From a checkpoint of a small mixture-of-experts model trained on Wikipedia: 2 picks a token.
Below are experts of layer 4 (counted from 0) of a mixture-of-experts language model. Rows are named down (a neuron's output weights, with its number) and show model dimensions 0-255. Each number is 128 + 32 x the weight over its row's rms, rounded and kept within 0 to 255. Numbers have three digits each.
Before each expert's rows: "comes before" lists some tokens at least twice as common just after its tokens as in all text. This comes from a sample of Wikipedia text that the model never trained on. Tokens count by the router's weight.

# expert 7
comes before: " ", " the", " K", " L", " T", " C"
down13:119095106144095108095116087064149161149115082155084139091100127133107111128066119145105106127120135108079169106134149051146114088116153202138099100166108113130119151100123122191098087102181178126079200084194114121167155112126104139170078133109132121136055090121141062118111148108155126155132133168067150133117068110162173162110134093140113168168133041110071110149102113114117128109134120132110082148148104055141115116113107118114122110119128164135139125168175151107215136147070108143124109181165114085144113108106136112090157175173135071192098135154121185135147138079110139162186118089124136097128111089157140136189104083170104075172149042148141096092169133144160183061126097167125164111091112119138118142100127117092111134116076145097146076170100077142070125111148115
down14:117034096096176156132159122128087153173104091132083185093159060088154090140050133047162182184175133159128098074122116172048159132143111101108112085146102209122137135145079090148145173126132160123142116115122169106139162135096073134119144137176149117104118062119063069154149167152135095173157181124165142074184103187138159093167135165082111169179148137104141131159109114106147171113110063158098087145132154160135108140103105150093177122156150166133139065133086136146124111167163081132142110139128156121148115163173149208086111148089105124116172145147129132122128147111119119132139133153103107109107145140147159122121122146160134142156144107083101132147125061104135179146179155137159120089156184204156122172134132142131117145175105173152056160163136123131089138173145109
down15:115138080046072170077192019130122183092138100142102137133124150116093139077155141134168141158136153090124149123126108107148115161102133149152169187147142124165149087129123107140130125140144137170134162119123166066133124123151083098166151146092148203129141132148065128094150107093141129128119115187121082079114131114167052129174105110143144181174132140086098138125176083183139146101118139169190146104114174159123117131131086111167172141158079087103092129118118119105133130114092033182165118201134136137148085171140111126151134186102180101119159118183127105047126155085157141160154102150145049068115153126082093134060165158096152141148134072132141127105161110125082104151111094106187133083099122177192079110132131121140134151152093144121098116155115144086134112155107153

# expert 15
comes before: " the", " a", " to", " in", " by", " his"
down12:079139102070160098126089097133097085097085127111131159131139158131148126073170159142083118096086149129133155137133133119198171099114122090151132127088138101145142141128097186125104098095108119168120062116080100114152096086154130128120124159224119146216082140144189160110121125178113133127134160123115103197122138080141108114112098144127123112094171050160161116087141100154104164146161127122154168137114160125176124097170131171126133125080110180191127216078152134121169123139137135128180186075082111115059096119167122143108121167150098173168144077105158055167134112165116116046101183129108148109097125135131117137140117117150162143126086169139145159148130199122086136135127117155130095116122096092151097165041136157162156069030104142143105093130116110138135074092155123
down13:091082099115127125148110096095110113102087142159151079114167191101133117164103125128081089115113078116116149168132117127133094134107114067093176157170072156113130135123058200047116146088152112059097116104116137124159140104155067166105142111107093127106085159146081101129117169154170103157127138171129191125135070174131119144102181140094125109090132102112170141128167160090111130092140092137086181094040091154128126110090117129098106138156124110162091119110137185205157120113107141116111087161112161080141106119127130124162105129152075093100123158141075077124142132088052144122145075218077120113126164173105148112129102152122126117103075088135124137113112107128176137148105172124163102099136196138140138040117124180101117157099078118204106063085112148117185092138154099
down14:147150108125113118070140095167174172143119089140109140143126183151105153100254098133136029140107155120159122089120108159133146133113164156104131182145154165186175157118128122144105115186069173140131129141130117055167168115147195082091136105117072117126104179205165212143115103175129137141106135128180072131083090134145101168148091085137109102141075142151088108097128111150061110121096206125107135188164113116135117075151093091128099115150131162115149117143149153111140083112075096140114134127121121167127099191094149181129096140117129172177126122062117059134125117174165122091108129195154128146151141093100122169069109106098137142175139140122132114134170204120065112126070127145183159118119125116113144127143087140143168127128118084125115121126083149078140119150154135

# expert 14
comes before: " the", " |", "-", " |\n", ";", " a"
down13:119181131156163145114136135081164100102074119079175167098093202149145102090178141159098095137173102114119149155115130177157142133140151087152126129135141132079135139192076144108132178247108163080096108136123153176101126102103142170072137133099125151148155109077104178184019113115175148138139141190109153177143172107102155127122128084158079100154136150148114120156126108096118154175109138156130106134111128097151117132133154138155072176124175109125136163121141124148133131108136134075156165157156123171079112154127071145075137176136144140123112097101123086135026057127094160080079161092155154154111104056143096138107145088123156132148092120160123083148120160215142100177099146129079118155168135118100125095104113111107085087151119091120103171101159077129130129113070163
down14:213104084154196133124101112141134134158119128119110206120133152169148131116026070168164066145142143139115164103169155115178107190136148119148168151148156131165119117168104175073151127144110144163164156133086134134106179078144121063127138106142161112150094113136067156112157113122119080130125156211094107162092110160145132154171052133158067163092103094061135124113188121131117151136130132147095189131097190161086107158160184173134107123117096171177068109102127138138152099106124115112154096144170128110138099137167150143158163086124129126145119124156041090127113138099093156178126137144174100108135065196147098097091113140149176122152113093112108125089178105098159132107152153086128168092095186098145136145128086154099150152119178119120094169087192148102109137178142147
down15:144105175162095136085159052146090139158217099124156158102066089131059145111122181147140134103099153106155153070168070136131174044098128186142139120129127174143039152130174148130091082099155104156161131067123126161136136111124115149090126107193135146108126139127133188088150166134145147123142065152128127118137130121117041095149153184106188132080095141117206105071181199129136144063145071125146129117141137132084137119103104133117122148165164096132109158127125144100090082200126096194179095115118144125133111089172150127131115157137196094103142135112156138134115148096144083139157145168095098146177093157165139092103200137147168097147132103146121131104106096109125130113123138138171138092078130074168094147071104081150161146146114132136095139106174114128075088108131140

# expert 9
comes before: " |", ".", ",", " |\n", "\n", " ("
down12:107096111099107164101108152139091113118131102128119132073161152126141054091123146096172096135163102136153114144103141141131107095158178120092132124126162103127127137131114102116129143110114100120184191070147135060132119128174166204160100059166132121088160118156146074130143126115130166174129116111145128089200095149151112168161098200131105188123139143164124152118090119143194125107105122132111101087191132200125045146123198123156139200111116119140109126121141107087168073166112141093079123133132203128169174091188105121089094152174132188064097084155134065085128133162099181130151074147148103092111103152120103140161189170163158103070111094154149166129139108130151144139103088098121195164132139140191140120113139149094124127135108120141049145162190106102086165163119097
down13:133135162099127184105148084119168144108127112111106115142101201125095159146136184075182086154095140122137166142098209109152120144168123172114186176141112113120090131162047135163099188112117182103160168098153213193101116122143080126113076141091128198114121136159188100145101120146120118145141115123151156105126104144178078148141107111088129079205171083113124140124107115120136108136111153144130108090148094133125124114094096124164143123122147107159149045122165206119136075137058121132070136126142167044039160104088143098113138142115087116115130066136139110131087100069134152171152104144107117140158107118179123090167180120171186118186126127117158166083136127151123112104116129069108105156166125111117125217156148112126156096132114143115191114130128117121083118127065109
down14:127075113125155098113109116107077140113135155098164067090107182147137081106089096148100119161129119101117085149125194124120111076152150104137119179151110197186077104163089096149116119102127137115141138071166164135137129059154110165149086078103140143129156117129121102135141136119107097209149080151136071155117116078135085152100167158122117134162153115056120080136173127122165141098118119155130122171149181149096170094099109111176150105093123134106155103083113202138195176086162180152083171180141118157145128078141121096187172078098133145131107166168118116188150142141154078148111115114122135160131142119145063186134071221116116090049148141092158124136148105142162103162121115169204101138159091174171141073182134132112095163141170096079119118146115105139099086152111137

# expert 8
comes before: " ", ":", "-", "|", "==", "==="
down12:137146092109127090125052045144117142107104078125127152134109170119120080162131015178154116131124148103134057142111159160150124129107086120149111108084123095171149099168072134139121120133132091163171171122100121115162118108112079106096104109121085151142138108146139129142121132145113147167106076166092110134086089125134091093090166170123110124121107139179120167110148133116106095125081089107140171092106159175131123163140193124123068162124062168078177191165122142148104098152124122133123136098174115172104096094097081123153121151125114162064141110045066183164107091158175104216109071084148122071176078100171121073125119112120101171102146141140127153135146136151118121126108109114111060180094131068133107106161135173113146120103126106125209174137154066122089065124140114
down13:157118125115158123131136148150080140127095152154168127131159104116184145131087142076145162122178119108085196114083114141121123101140186169198187151079151133135149112172101195118113148090153086153146139129129118002121149141128188156154116088149084092070231136155142114125129100150152153162154144125080148138140140129187103094108109140089173118102120134079169116136157132098140165140192152168109138139082157101099167146144100130107123070130160103156117120158088142094097147138157125122163144136084217124155099123096126138142144201164099151158107105154129160152137170127127094107165145123179143117164202153087146145140131152145171177158129155110111082153163076181140128132109071137121088184168140168045086180148155121172112060148083138101114147106131156110160133158086155
down14:159107111149131138112082142119135119131116098141171156168098161049138119149171190092116202102108143102141092145164091132066106096141170190162190153155122143078136157107135180127131106118174102090167151119068172080156137096144108106172130104120139161145048085140083138125131156124124142130162112080150173093175117136169119139086112082098102110095186104138118149113163138114059112058146126103100142196116141139171128139160137128165160100105113144156151150147158143108146166104189147129105128127139126136169075146082085116116154069149128107143181111110149135181082139139122151108134159093096161135156129158147126107115184121112095071114135104158151062151171113153109143074147101141183132175116154055096104132090123168111136155063207079158174162147205062103108122062091135

# expert 2
comes before: "20", "19", "0", "1", "2", "3"
down12:118179111141092122037072130157172173206138112151076095147102134203112153046163160122119143109177146151114066097136135186094108131134109103138134116090174105150135054183142130105146102087145149088138093126138131199113180131212075110123139163099131119087132115101156132127130104117143162102142121139110138126133141082141133164147167132131075155106091160228151179151104145149105100142112137116092117160126101103166128113160136136144069169116119095209162172157117076086109132119168160186121125119178120139099112163062128151128138115159197131074115163142123129108172105151197129089077148104141165181190161109123125102148091131079101110135177196185151120157116155107080113160094110116173107135093113113100097154142135135182145124085086120157111158120123119181144133123126145
down13:127112130085164140108167123106122060149107179202111152115076079129064059102035118085106189115185115154122089167119113110203225133167118198139110081119124156103124112135086132076123103141120133098063129086106076182130149120115194101078169148174156184105162162111118152155117138093070129119117142137108132120145092179101107112145102194142109097124142066113104114182094121146088134145125101184133149141114152117153117145134150131077117142104152131127134150086103116184140105134109101078136155148084087120184102107100124136151121164130112088139180137084056107165171059147117102101141136160129130155105106115140196134087107100139114173162114137133125158131139147138156101137140122109155139157175076083122158098189085110121110153166073093094140171103092154138091112179089120
down14:147090113096103182160156127119156174116147120144164179103199122124106146134136105115119119079091117114115150133134131124122128144108150063152107114097179130130121128120157134175119105137164101088094129129196075103116147130087157130081155152142077122076146138134130046121130123092148147125077171112114125110111114119122115142023132197116093130117112201119100132132124152103101104137159160176097139165094138068189131158140127127165157191100154172168102022085166114144143109191076130172157130136129180086111129108188119122119103128104127131111122114117142087114125050140188174096170116140092126092156138094140119176162152098099207171153139133096160100138145128137124080160097176074062160095109100144076134121124145120218129074120149128150110153193112155103210138094120157